From a checkpoint of a small mixture-of-experts model trained on Wikipedia: width 256, a shared expert of 128 neurons.
Below are experts of layer 13 (counted from 0) of a mixture-of-experts language model. Rows are named router (the router's row for the expert), gate (a neuron's input weights, with its number), up (a neuron's input weights, with its number), down (a neuron's output weights, with its number) and show model dimensions 0-255. Each number is 50 + 12 x the weight over its row's rms, rounded and kept within 0 to 99.
After each expert's rows: a language model's description of what the expert responds to; "comes before" lists some tokens at least twice as common just after its tokens as in all text. This comes from a sample of Wikipedia text that the model never trained on. Tokens count by the router's weight.

# expert 0
router:61 43 71 39 58 45 23 36 35 58 45 46 55 60 37 48 36 40 61 42 46 61 51 55 54 50 43 61 46 32 37 39 25 40 69 26 44 54 61 68 36 30 42 53 40 59 30 44 36 49 54 46 59 42 51 45 52 53 49 31 46 54 56 53 47 54 61 63 48 39 48 43 53 41 68 37 56 33 52 59 58 43 67 48 64 56 69 37 63 43 56 59 49 44 41 74 46 37 35 33 49 62 50 46 46 44 33 47 65 43 52 49 54 47 49 41 52 43 38 27 19 59 56 41 67 25 50 43 44 55 44 42 35 59 71 70 46 55 46 46 62 59 59 57 67 60 36 53 49 59 41 41 55 62 36 45 71 64 39 44 38 57 36 62 45 29 35 51 38 34 52 28 48 42 52 31 64 32 37 65 33 36 28 49 36 70 46 59 30 61 45 20 35 40 78 30 63 42 63 27 49 27 56 52 32 53 54 38 58 40 71 37 46 34 67 45 53 58 44 26 36 46 51 57 58 66 34 46 52 61 39 63 45 55 60 41 48 30 41 34 58 48 54 65 30 60 76 40 37 56 60 50 30 48 37 46
gate0:53 60 57 59 55 27 36 54 60 43 43 26 44 55 56 56 63 53 48 51 66 44 52 51 37 56 51 56 39 59 56 33 68 53 66 53 69 65 25 53 42 43 35 40 62 36 49 59 41 70 48 60 53 38 35 48 45 45 55 54 31 59 42 68 42 64 42 51 53 56 64 31 50 67 44 65 39 43 33 58 83 48 58 31 58 51 68 38 32 41 48 37 42 61 42 50 59 25 49 57 63 55 68 47 38 59 62 37 38 45 58 30 41 31 50 50 58 43 60 30 61 64 46 45 58 44 49 51 48 38 50 68 63 48 62 68 42 53 79 47 59 56 63 52 45 36 45 68 51 46 36 62 57 56 40 32 43 28 32 42 49 43 20 33 43 40 47 59 45 49 66 70 44 77 48 57 46 42 66 55 37 29 42 52 77 49 56 50 50 59 43 28 51 60 46 31 42 52 59 41 41 43 32 38 38 33 66 34 78 52 65 46 60 55 53 66 43 68 47 46 37 60 59 61 57 34 44 50 46 49 46 36 72 52 50 53 51 72 46 25 59 46 58 50 37 52 50 52 28 48 77 56 13 32 65 54
up0:57 64 56 42 51 21 53 42 51 61 58 49 57 41 51 51 64 62 49 48 52 59 55 43 50 66 37 56 44 62 55 52 63 47 76 57 74 63 35 52 54 33 32 54 42 34 50 62 25 63 41 60 70 46 56 61 41 45 48 54 24 62 48 69 45 57 46 67 49 56 64 47 64 37 64 62 43 49 31 59 60 60 45 38 61 50 34 22 54 55 57 54 54 41 41 53 56 59 48 76 61 50 36 47 56 55 56 40 41 52 53 42 43 39 43 51 52 52 44 41 54 73 28 55 58 22 69 52 60 47 36 65 67 63 34 57 52 48 64 70 39 62 67 57 34 36 36 64 37 38 26 53 55 54 42 36 41 43 31 60 48 55 25 40 56 45 34 64 40 47 59 47 54 68 44 37 39 31 74 52 26 36 41 49 60 51 49 57 39 65 65 29 56 47 36 49 47 38 47 24 46 30 46 55 44 41 67 28 68 40 59 58 58 33 36 46 37 48 43 47 27 57 64 50 53 55 58 58 52 57 78 33 60 53 52 58 49 78 46 25 65 42 49 57 39 72 58 39 41 42 56 71 22 42 62 47
down0:43 76 18 37 60 56 42 32 37 61 80 33 52 57 62 50 45 51 57 70 43 59 33 49 26 62 54 43 67 56 42 64 37 43 52 72 36 58 51 36 65 48 53 57 63 51 35 47 55 49 61 54 52 39 35 52 27 54 39 38 54 42 44 39 57 57 45 40 53 40 67 44 46 33 54 45 57 61 59 36 39 29 70 40 67 54 42 56 44 29 68 45 64 44 44 68 40 47 59 62 23 54 43 58 47 63 58 51 33 45 33 45 61 50 45 53 49 62 62 61 59 49 39 44 14 53 64 65 58 37 76 67 39 62 68 57 66 50 41 72 67 24 50 51 53 47 51 60 42 67 29 23 41 44 57 41 45 55 54 45 33 60 43 35 38 52 47 62 53 74 59 43 49 58 49 33 66 39 55 42 62 64 44 59 42 58 52 20 37 59 60 35 37 49 53 46 27 68 39 40 56 62 52 48 64 38 60 43 53 39 37 40 58 46 45 38 53 35 54 63 30 35 29 43 71 45 50 62 52 43 51 37 38 34 56 40 72 50 48 48 61 52 66 41 32 52 55 31 50 33 64 36 43 45 48 56
It responds to: Capitalized abbreviations and single capital letters in sports rosters and lists, such as country codes USA, ENG, position codes MF, and initials.
comes before: " |", ";", "–", ")", "-", "A"

# expert 45
router:59 34 54 33 60 37 43 36 39 56 40 36 50 62 33 40 44 48 57 46 55 63 57 67 51 45 42 57 58 40 36 40 40 43 60 34 48 59 64 53 37 39 59 68 38 66 51 46 47 52 36 52 52 43 38 38 71 39 55 40 41 51 60 53 65 35 54 54 43 45 60 44 44 44 63 33 54 43 51 60 48 43 59 57 64 84 54 52 57 40 63 69 40 57 30 77 70 42 48 39 57 62 56 44 35 42 51 46 58 45 64 61 57 28 37 48 55 15 37 41 19 48 66 51 54 33 45 32 32 40 44 54 35 52 57 60 39 56 48 41 65 57 72 57 56 59 43 59 57 54 39 38 67 74 36 34 46 61 36 59 50 52 43 64 46 40 46 35 38 38 45 52 39 33 45 31 65 27 35 53 38 43 27 45 33 81 76 57 37 57 37 33 50 51 51 43 67 35 55 30 43 34 60 31 34 53 69 34 51 35 66 32 45 43 57 58 52 41 66 30 44 56 57 58 51 61 37 34 36 52 43 61 33 67 56 28 27 41 37 51 70 42 55 62 46 58 58 41 42 62 69 46 30 59 46 49
gate4:44 63 35 54 57 31 54 41 45 46 50 70 52 62 64 45 47 51 43 42 38 53 67 54 46 69 46 30 65 51 43 40 65 45 40 56 22 67 37 44 69 51 49 65 61 37 45 37 42 62 39 54 45 38 69 42 52 46 61 58 35 33 48 60 63 57 53 44 44 61 60 57 53 40 64 54 49 59 41 33 66 61 40 60 33 58 62 47 83 36 44 32 29 42 44 63 43 58 64 45 40 37 60 66 46 43 52 68 42 57 43 38 61 43 53 48 56 37 37 69 40 36 57 52 63 42 46 63 51 53 52 57 39 38 49 60 40 53 57 19 47 57 44 51 45 51 76 33 50 46 36 29 58 41 52 24 45 62 51 45 50 50 52 99 48 42 38 54 53 34 59 48 56 36 67 55 50 47 48 28 45 51 65 37 47 42 53 48 35 46 49 31 52 46 49 50 34 55 38 51 32 53 44 31 50 32 30 58 45 49 57 75 70 32 44 64 60 60 56 45 27 33 55 58 50 81 54 30 44 60 49 43 39 51 42 68 48 40 31 45 47 29 55 54 35 36 45 78 73 37 31 63 23 35 40 44
up4:53 78 53 46 24 33 51 39 50 26 60 52 44 59 39 40 63 52 68 43 67 53 68 40 48 50 39 38 58 42 51 36 77 64 48 59 46 43 45 50 51 49 41 55 42 69 56 52 62 79 45 37 89 41 64 48 52 37 47 56 39 58 66 54 50 68 73 46 59 36 65 37 41 42 34 43 41 39 53 52 52 52 59 52 17 44 48 56 71 57 50 45 34 47 34 51 30 41 77 55 51 58 69 47 53 44 72 79 33 59 43 44 78 48 51 54 65 39 33 55 62 46 55 37 57 37 41 59 53 43 58 11 51 47 47 58 31 62 59 38 31 42 43 54 43 52 51 43 31 53 57 39 50 55 64 53 45 57 43 58 44 58 68 71 81 62 59 48 45 59 41 47 50 54 73 45 50 44 52 46 36 39 53 57 54 57 45 44 23 64 53 55 51 66 49 35 38 40 53 48 39 52 55 46 57 50 15 61 56 47 60 73 43 43 50 56 58 44 52 37 54 47 50 67 53 64 47 48 56 60 53 34 42 48 60 28 38 38 35 37 48 51 49 26 53 61 68 50 38 51 25 54 31 38 43 69
down4:56 46 44 60 53 50 40 53 45 46 61 67 58 59 45 42 63 49 41 65 36 54 59 39 46 54 44 62 52 81 50 53 50 48 40 35 52 76 41 60 50 39 46 38 60 56 43 55 65 49 45 34 45 63 42 29 50 71 57 33 76 39 30 55 49 52 36 39 48 43 37 51 49 45 69 45 71 47 56 49 36 51 67 47 32 55 36 44 30 39 40 56 39 37 50 63 16 33 61 50 52 42 31 54 58 46 49 33 46 49 26 62 55 43 64 54 49 57 52 42 21 55 41 64 28 41 32 66 60 62 59 42 43 47 41 58 69 52 57 55 50 74 64 36 48 53 37 65 65 50 52 54 54 43 43 56 53 70 63 46 70 84 38 62 34 29 48 47 52 46 51 54 64 70 25 46 69 39 55 32 42 48 56 52 29 55 55 40 49 53 62 49 42 45 50 47 39 44 39 48 45 67 56 29 45 28 41 57 55 46 51 36 54 37 51 40 28 61 55 36 38 59 53 47 32 62 73 39 36 52 19 73 75 59 74 52 36 61 38 57 61 50 51 35 31 43 41 62 60 51 48 42 43 30 57 20
It responds to: Spaces before numbers, hyphens in compounds like never-before, opening quotes and brackets, and prefixes such as un, over, Mc.
comes before: "1", "2", "3", "S", "e", "com"

# expert 35
router:58 48 58 29 69 46 46 30 40 64 49 38 50 63 40 69 49 29 76 25 53 45 60 58 52 45 50 68 43 48 29 42 26 30 54 37 46 51 63 63 36 46 43 52 34 44 47 42 41 53 39 35 39 24 50 42 68 42 55 36 46 49 50 57 60 38 75 67 44 46 54 37 51 34 61 35 59 40 50 65 58 41 59 58 62 69 68 29 71 48 73 57 40 59 46 59 64 40 49 38 58 63 47 41 43 39 45 24 53 39 55 54 68 49 35 48 55 26 43 49 43 67 64 51 69 46 56 37 46 41 32 60 45 55 72 57 36 65 50 32 66 44 65 64 68 59 40 50 48 56 23 37 65 58 44 45 60 67 47 48 43 48 48 53 47 38 36 37 26 49 35 39 36 45 53 29 60 39 31 61 36 34 45 42 45 72 64 47 40 50 41 39 33 56 59 46 56 47 66 36 43 40 58 31 40 41 62 34 66 43 62 37 46 34 72 49 53 47 70 29 48 43 59 51 62 64 29 42 21 55 47 51 40 74 63 35 41 39 40 39 44 44 49 47 46 68 69 49 52 48 47 45 32 55 42 52
gate0:55 56 49 57 33 49 54 33 57 63 51 22 55 49 60 54 22 52 51 69 51 31 65 39 47 39 62 37 49 28 60 56 68 54 44 27 42 38 56 59 45 43 57 33 49 60 43 43 60 63 47 31 48 29 59 64 76 63 29 39 53 47 40 42 40 35 38 51 39 46 74 55 33 48 58 59 60 39 33 46 43 35 39 40 73 50 59 41 35 49 66 42 44 70 66 41 61 52 34 53 29 34 38 27 27 60 65 46 44 67 43 55 56 45 65 29 48 41 39 28 51 53 45 44 80 31 48 62 47 67 45 35 43 67 57 32 50 55 45 58 35 54 58 54 79 58 67 39 55 59 67 45 75 61 39 54 49 50 43 57 62 67 47 81 51 53 52 62 37 60 61 59 41 49 56 51 77 55 51 48 81 42 45 53 41 46 58 43 48 66 42 44 60 53 53 57 60 24 55 39 39 57 34 42 38 26 56 37 45 47 49 43 48 46 51 62 26 48 66 52 51 60 75 52 49 60 55 64 38 51 28 71 59 38 60 44 51 54 44 32 46 42 53 48 41 41 35 42 58 51 57 39 35 34 46 48
up0:34 47 49 34 51 45 36 54 53 50 52 58 64 51 60 57 45 49 50 54 56 68 52 84 62 58 40 63 71 49 85 42 52 49 43 43 34 47 27 53 54 43 49 58 73 56 38 35 49 55 47 56 72 41 24 36 27 58 53 70 48 38 55 54 50 78 50 43 57 55 43 46 47 53 32 47 53 63 67 60 33 62 56 56 25 56 62 78 74 29 42 58 48 51 67 45 78 68 62 53 61 42 37 47 49 78 39 56 61 43 45 49 45 42 70 61 55 53 50 60 56 16 26 55 44 47 53 52 67 65 59 49 55 64 42 72 48 49 51 38 61 50 58 47 43 50 51 54 69 74 36 36 44 54 29 40 45 23 50 36 45 65 52 51 49 45 64 62 43 57 59 45 68 50 44 40 45 48 39 42 44 47 40 55 52 55 52 29 50 43 19 60 34 31 41 59 46 53 61 55 45 42 49 58 48 60 68 46 38 51 50 44 55 50 52 43 61 41 58 53 25 65 46 67 41 41 74 34 62 57 39 58 56 43 63 68 56 38 61 87 38 61 53 50 49 47 45 57 51 48 65 28 31 42 48 42
down0:33 60 41 57 60 54 48 46 60 48 39 67 54 72 50 23 54 57 43 34 45 55 25 45 55 55 46 45 64 59 38 30 65 50 46 51 42 67 61 60 56 31 63 48 63 62 58 43 47 39 44 44 30 46 38 39 40 35 47 67 67 25 35 45 74 56 33 49 41 37 54 42 44 39 37 51 57 45 32 59 36 35 51 69 59 56 54 47 63 84 57 43 55 24 46 44 47 42 57 48 57 25 42 45 63 71 40 35 51 46 29 54 52 34 50 47 52 40 48 58 61 56 51 66 60 57 49 56 59 55 42 34 25 49 44 41 65 55 78 52 64 62 57 39 39 56 51 68 37 51 49 14 23 59 46 41 55 54 44 32 60 59 28 74 60 55 61 77 38 43 54 48 39 45 53 41 34 68 35 53 41 32 45 42 45 63 39 62 47 42 62 34 65 60 42 48 26 51 66 52 56 56 69 11 45 49 61 38 65 57 55 42 64 54 39 66 62 38 60 76 49 35 60 51 53 50 59 37 35 48 45 48 48 47 49 59 44 51 33 38 31 57 53 53 51 40 36 57 53 59 62 37 33 59 56 35
It responds to: Digits and spaces in years, dates and table numbers, such as 1 and 9 in 1983, plus nouns like light, art, oil, film.
comes before: "9", "1", "8", "0", "2", "7"

# expert 31
router:64 34 51 37 56 38 25 48 40 55 39 45 50 52 48 60 34 38 68 27 51 68 54 61 59 38 49 65 46 32 47 56 50 32 71 38 38 50 51 59 30 51 51 66 62 55 46 28 33 61 40 45 49 49 23 45 50 50 56 37 51 74 65 59 52 47 60 64 43 48 52 31 52 48 54 40 50 38 53 64 54 51 53 50 51 66 72 34 62 32 68 49 42 65 43 52 52 36 37 45 68 65 54 44 46 41 23 45 68 44 50 56 51 39 23 44 57 25 46 42 40 58 59 37 74 30 55 41 26 46 47 49 47 57 63 56 41 50 78 40 52 44 61 50 67 48 49 58 58 54 58 38 57 57 49 34 62 46 37 39 35 65 48 71 36 32 49 38 32 45 48 30 43 51 51 27 51 33 52 67 40 44 38 31 48 80 80 64 47 59 38 40 52 28 67 47 66 32 67 31 38 31 54 38 33 51 53 38 60 33 55 27 43 45 54 55 51 39 60 35 59 57 60 55 49 61 45 26 40 59 38 57 44 68 49 47 39 42 40 43 59 40 60 61 46 56 66 49 33 62 52 35 53 58 20 61
gate0:46 48 68 55 37 49 53 70 57 32 57 49 64 51 52 50 54 67 29 35 49 56 31 62 45 61 36 50 66 51 62 43 61 49 38 41 35 49 49 36 46 57 45 48 46 64 42 49 47 44 53 30 59 46 49 41 48 61 59 39 69 49 53 64 73 62 66 49 45 50 40 51 53 66 42 04 50 35 56 19 46 50 49 48 57 58 45 15 44 58 55 63 31 49 47 49 49 41 35 54 57 41 43 51 68 30 34 57 86 42 57 42 50 41 37 50 47 54 62 52 63 56 38 42 42 39 53 57 38 67 59 47 45 50 56 28 42 58 57 46 62 39 75 62 56 33 66 55 39 34 57 55 58 69 60 55 47 45 54 53 47 35 45 76 39 67 51 35 32 58 53 49 42 38 32 43 56 47 44 54 50 46 33 61 59 62 44 55 62 45 60 42 48 30 50 32 51 19 68 58 50 56 52 54 28 28 76 52 57 53 79 41 45 61 48 62 53 38 60 67 64 79 25 53 46 62 56 49 60 28 49 32 33 45 54 71 23 50 48 35 74 56 50 59 44 67 59 59 62 62 52 52 66 48 49 50
up0:59 31 27 38 40 45 41 50 66 64 58 59 30 43 58 56 51 58 29 42 39 57 37 45 22 43 26 64 45 51 47 76 49 56 46 39 46 39 39 55 61 56 52 51 31 34 48 27 54 37 65 54 40 49 54 36 40 55 43 68 68 56 64 43 48 43 35 55 52 49 56 47 57 53 46 44 57 48 30 48 56 40 54 61 55 63 35 66 27 49 36 39 68 66 60 45 55 53 09 62 67 51 48 48 26 49 41 60 51 40 46 44 50 30 36 57 33 57 42 36 51 56 39 54 49 76 53 67 68 56 34 62 59 67 52 55 38 52 60 23 57 50 54 62 45 54 45 59 54 48 74 37 37 37 38 69 66 47 38 36 59 46 62 50 39 44 64 46 41 62 55 58 31 36 49 23 50 47 42 56 48 49 44 33 51 54 54 60 62 64 41 52 71 40 44 84 64 57 33 57 67 36 47 61 36 41 50 54 41 32 68 65 34 33 39 69 38 56 44 31 46 49 49 39 50 57 65 36 41 37 38 42 38 44 27 47 73 53 67 56 51 56 50 36 42 52 39 33 62 17 45 36 46 49 38 54
down0:43 42 50 50 64 47 68 49 42 79 59 48 65 85 51 44 51 65 29 32 42 49 38 44 41 63 45 68 54 45 41 59 46 36 46 80 51 46 70 32 34 46 50 40 66 39 49 58 69 44 44 55 29 49 63 52 57 38 47 44 59 33 29 44 41 34 68 57 64 42 40 54 42 44 53 37 20 63 47 31 46 65 53 61 38 53 63 56 70 75 27 47 51 30 46 51 53 53 68 40 44 40 55 58 51 37 75 25 46 44 42 64 60 63 64 44 41 43 67 43 54 49 56 71 60 64 71 53 57 48 57 76 44 29 42 44 39 45 49 43 58 49 63 59 59 48 39 40 48 56 16 34 55 46 63 45 61 67 67 77 49 35 61 61 59 43 47 72 54 43 46 35 25 40 42 49 38 40 55 53 54 28 60 61 37 48 54 39 41 47 52 32 61 72 39 58 47 50 58 39 51 59 49 25 55 47 35 61 39 64 39 38 49 38 58 47 43 45 51 48 41 36 31 43 62 54 26 62 55 48 57 47 54 72 54 47 49 65 51 28 53 41 37 55 59 60 49 74 46 51 44 67 59 64 59 50
It responds to: Spaces and digits around dates, ages, scores and table numbers, such as age 69, 1|9|70, 7–6(7–4).
comes before: "6", "7", "5", "8", "-", "4"

# expert 46
router:52 58 69 51 63 42 41 46 34 54 44 48 56 51 53 54 48 29 69 37 46 54 59 59 40 50 37 68 61 38 36 53 32 28 69 43 43 49 59 63 28 35 52 58 48 50 44 36 50 54 29 46 35 37 47 47 54 37 62 34 31 64 56 56 51 45 50 67 27 46 54 46 39 39 60 38 54 38 53 67 66 49 60 60 78 55 63 41 66 46 50 50 32 48 47 59 46 48 45 36 59 60 52 43 38 56 37 41 60 34 48 62 55 42 31 51 60 27 35 57 24 59 58 53 61 45 65 27 35 51 45 54 34 60 75 56 28 55 48 36 80 47 69 73 57 53 38 58 50 61 42 36 44 63 40 37 70 52 43 51 44 54 46 57 49 26 51 53 36 42 39 36 49 44 42 21 74 27 36 62 30 33 39 47 46 64 53 60 36 67 32 45 38 40 60 49 54 50 68 31 43 35 53 43 39 56 44 40 62 19 74 37 38 38 54 54 37 33 70 47 39 46 63 63 67 53 33 37 30 57 33 65 40 59 52 42 52 43 35 39 70 41 61 56 44 61 59 41 48 56 48 46 40 62 29 62
gate0:40 51 75 44 62 31 57 43 44 65 50 47 43 40 44 30 46 57 52 51 48 48 51 43 40 33 33 29 64 29 59 48 51 59 59 37 40 51 60 64 49 45 51 53 45 47 36 43 69 83 39 38 54 51 20 51 45 41 73 21 47 51 56 38 55 39 51 45 55 54 40 44 43 52 41 30 44 61 71 57 49 40 77 51 47 70 54 57 66 80 33 40 58 57 49 59 45 51 32 38 49 59 44 47 46 55 55 62 42 64 36 47 51 60 51 44 43 41 24 59 50 55 53 42 42 50 71 51 33 20 65 44 33 54 54 70 39 59 51 53 41 52 50 37 56 61 42 38 52 85 71 52 55 57 28 62 53 48 47 29 38 65 08 56 48 34 38 51 51 41 67 54 59 55 54 41 61 52 41 47 54 37 52 49 54 48 76 81 61 66 48 38 56 40 61 47 41 54 54 72 56 55 39 42 57 43 49 53 41 36 24 56 23 68 45 58 35 44 45 53 43 39 49 61 55 69 26 63 73 51 37 62 33 38 60 45 46 46 66 62 62 39 58 39 59 52 38 32 64 58 58 47 48 52 41 54
up0:61 60 29 40 48 41 47 47 58 37 46 48 35 58 37 33 21 26 47 65 43 57 70 44 70 49 63 71 59 52 51 47 57 31 51 35 52 47 32 56 49 64 46 38 45 64 68 46 25 47 51 49 29 37 36 42 59 47 39 58 49 57 69 53 53 54 64 57 37 53 52 35 36 45 67 64 39 35 63 28 60 34 24 39 73 41 60 45 46 55 53 62 48 52 42 47 61 50 46 47 59 66 42 35 40 42 34 40 70 48 34 53 39 32 67 49 60 35 31 42 64 59 55 43 52 39 48 44 67 43 31 64 69 60 35 27 60 50 37 49 56 58 53 36 47 64 54 73 35 53 33 66 51 48 45 31 49 60 33 23 47 51 66 53 37 34 55 58 43 62 49 60 51 41 41 57 62 52 31 47 57 54 45 52 72 57 50 50 52 42 53 53 43 58 49 38 63 41 56 68 52 80 45 36 66 62 56 28 58 62 78 41 45 41 62 60 46 56 46 65 49 45 51 44 56 58 37 67 41 62 69 61 72 30 68 28 51 73 44 42 68 51 37 62 47 44 49 53 53 68 84 43 53 57 42 53
down0:53 46 53 43 58 66 41 52 44 46 54 71 37 57 50 63 55 16 48 35 53 44 49 64 54 55 49 68 57 28 53 45 17 39 32 45 61 55 54 34 50 64 42 58 54 42 43 43 65 63 53 46 60 58 50 41 22 46 41 70 45 54 46 65 38 60 52 58 34 59 58 47 30 52 35 33 57 77 54 65 26 55 41 57 49 52 74 47 61 55 71 38 43 58 54 53 33 46 53 30 62 58 43 53 47 41 36 62 56 45 31 43 43 54 31 55 46 85 46 40 25 47 59 42 54 59 22 53 53 43 62 45 44 46 35 63 50 43 48 51 53 54 51 77 26 56 49 43 58 50 28 45 46 43 56 57 43 55 57 44 45 52 52 70 33 50 49 55 48 35 36 73 52 40 58 32 58 37 44 53 48 57 48 43 23 29 63 66 73 33 41 55 58 48 66 62 84 49 40 08 47 51 56 52 56 23 44 45 60 49 51 61 42 49 40 50 29 61 53 41 37 61 35 47 55 47 65 73 49 43 47 69 71 54 56 63 54 39 41 46 53 44 43 52 60 42 59 41 42 59 44 43 54 75 28 43
It responds to: Institutional nouns such as television, military, research, football, Army, and the middle digits of years in dates and tenures.
comes before: "4", "5", "3", "6", "7", "8"

# expert 11
router:57 39 56 31 58 42 35 55 40 56 54 39 52 62 43 56 38 48 67 43 52 66 56 59 62 33 54 67 52 44 38 27 32 51 60 25 48 47 62 58 24 23 43 59 43 62 54 41 52 48 48 31 45 49 36 41 66 50 54 46 43 60 54 63 45 45 58 67 46 40 59 44 44 36 61 28 56 41 62 63 48 52 67 63 58 69 48 37 53 36 47 58 49 60 29 56 64 39 41 37 59 63 54 38 53 29 38 40 65 44 50 61 65 35 33 58 68 23 35 32 28 49 59 32 60 29 44 40 36 55 32 57 32 56 63 60 43 56 54 45 57 54 71 62 57 53 41 60 54 51 43 37 72 67 48 50 48 66 45 41 40 58 54 60 41 35 39 43 24 47 45 44 57 41 53 07 71 33 43 65 43 40 32 33 38 84 65 44 47 59 33 34 44 46 56 34 64 37 70 34 54 33 55 32 31 61 52 34 51 46 63 45 35 49 61 49 53 50 65 32 34 52 41 59 55 56 41 38 30 60 28 65 50 44 59 40 38 45 48 32 54 54 56 52 37 59 52 44 44 50 64 39 35 60 43 65
gate0:51 30 56 51 65 33 52 54 51 43 39 56 33 39 54 50 46 53 64 35 59 50 77 57 58 53 53 34 49 71 41 25 74 47 78 34 55 62 55 53 55 55 66 25 53 47 49 43 50 78 55 46 46 43 52 32 59 50 49 46 32 53 69 60 59 62 53 51 33 58 75 40 36 40 45 83 48 46 35 45 51 48 61 54 38 34 54 61 49 28 63 53 54 69 38 51 46 44 38 50 45 67 57 42 57 47 49 61 52 55 69 59 41 40 69 62 48 43 24 55 29 44 76 42 73 57 51 40 29 52 46 43 62 56 56 49 50 41 58 59 47 63 42 57 64 76 41 62 52 55 53 50 41 69 33 52 51 52 51 58 46 54 57 42 55 32 54 65 50 44 54 56 45 62 55 66 49 56 47 49 56 50 51 64 56 58 46 34 47 49 38 52 11 43 36 59 46 37 71 60 45 56 39 48 53 47 86 45 45 45 60 55 40 47 58 58 40 73 42 62 61 78 54 45 48 35 35 60 38 61 27 39 24 45 47 48 31 40 44 52 45 28 44 36 70 63 69 76 52 67 68 69 52 66 58 59
up0:90 44 38 29 60 44 38 73 71 51 44 51 56 31 56 29 43 51 53 34 50 54 63 61 51 49 53 28 45 63 32 32 34 39 54 29 76 64 57 52 41 66 44 40 44 45 41 35 38 62 51 65 58 60 58 60 23 43 42 50 34 38 60 53 57 48 57 52 48 59 70 63 72 34 61 67 50 52 43 62 58 42 65 68 50 46 55 76 53 31 50 54 50 38 51 47 51 60 47 68 39 63 50 47 62 59 40 71 51 54 62 46 41 53 59 48 60 43 32 67 50 49 63 33 45 44 53 55 61 53 46 55 54 53 57 53 57 42 42 78 32 60 36 48 46 51 45 56 54 46 40 64 57 70 26 48 56 62 77 59 43 34 59 50 68 28 45 67 47 56 62 65 51 57 59 58 46 47 50 43 53 61 49 51 57 67 78 29 55 63 54 52 41 54 54 32 49 26 65 45 72 52 56 55 70 58 69 68 54 42 41 60 53 70 55 64 57 63 42 42 51 67 58 45 50 42 50 66 39 53 52 47 38 37 47 49 30 35 37 45 51 38 42 48 55 33 60 63 17 81 58 50 64 75 62 41
down0:45 39 29 70 63 41 69 39 36 77 40 47 62 48 61 29 45 40 34 63 59 55 41 62 44 43 37 27 51 25 68 41 60 56 56 53 54 56 54 45 71 54 53 44 48 51 75 38 75 46 67 53 46 37 45 42 54 50 41 53 61 23 25 48 56 72 69 59 45 54 41 59 44 35 55 54 45 38 40 60 25 49 61 56 41 60 51 44 52 66 37 56 69 37 77 55 55 79 30 64 62 74 63 37 61 40 53 33 45 26 34 47 60 38 45 50 62 46 45 63 58 28 43 67 39 50 46 48 50 50 57 55 60 46 60 46 46 40 44 65 43 59 57 55 44 65 66 59 41 50 23 46 43 53 51 36 39 54 48 51 32 53 34 32 54 57 49 80 51 43 61 53 63 45 31 50 31 48 42 52 58 68 48 66 44 62 34 56 55 51 52 36 46 67 52 57 75 35 42 68 48 53 46 48 57 37 72 43 51 71 75 59 64 85 47 56 46 47 39 39 65 43 48 49 28 53 53 71 60 36 51 55 44 46 51 58 62 42 51 45 48 43 57 52 37 46 41 62 35 39 49 72 57 29 44 61
It responds to: Bare space tokens before digits in tables, lists and scores, plus math subscripts and prefixes like ex, micro, trans.
comes before: "2", "1", "3", "4", "5", "·"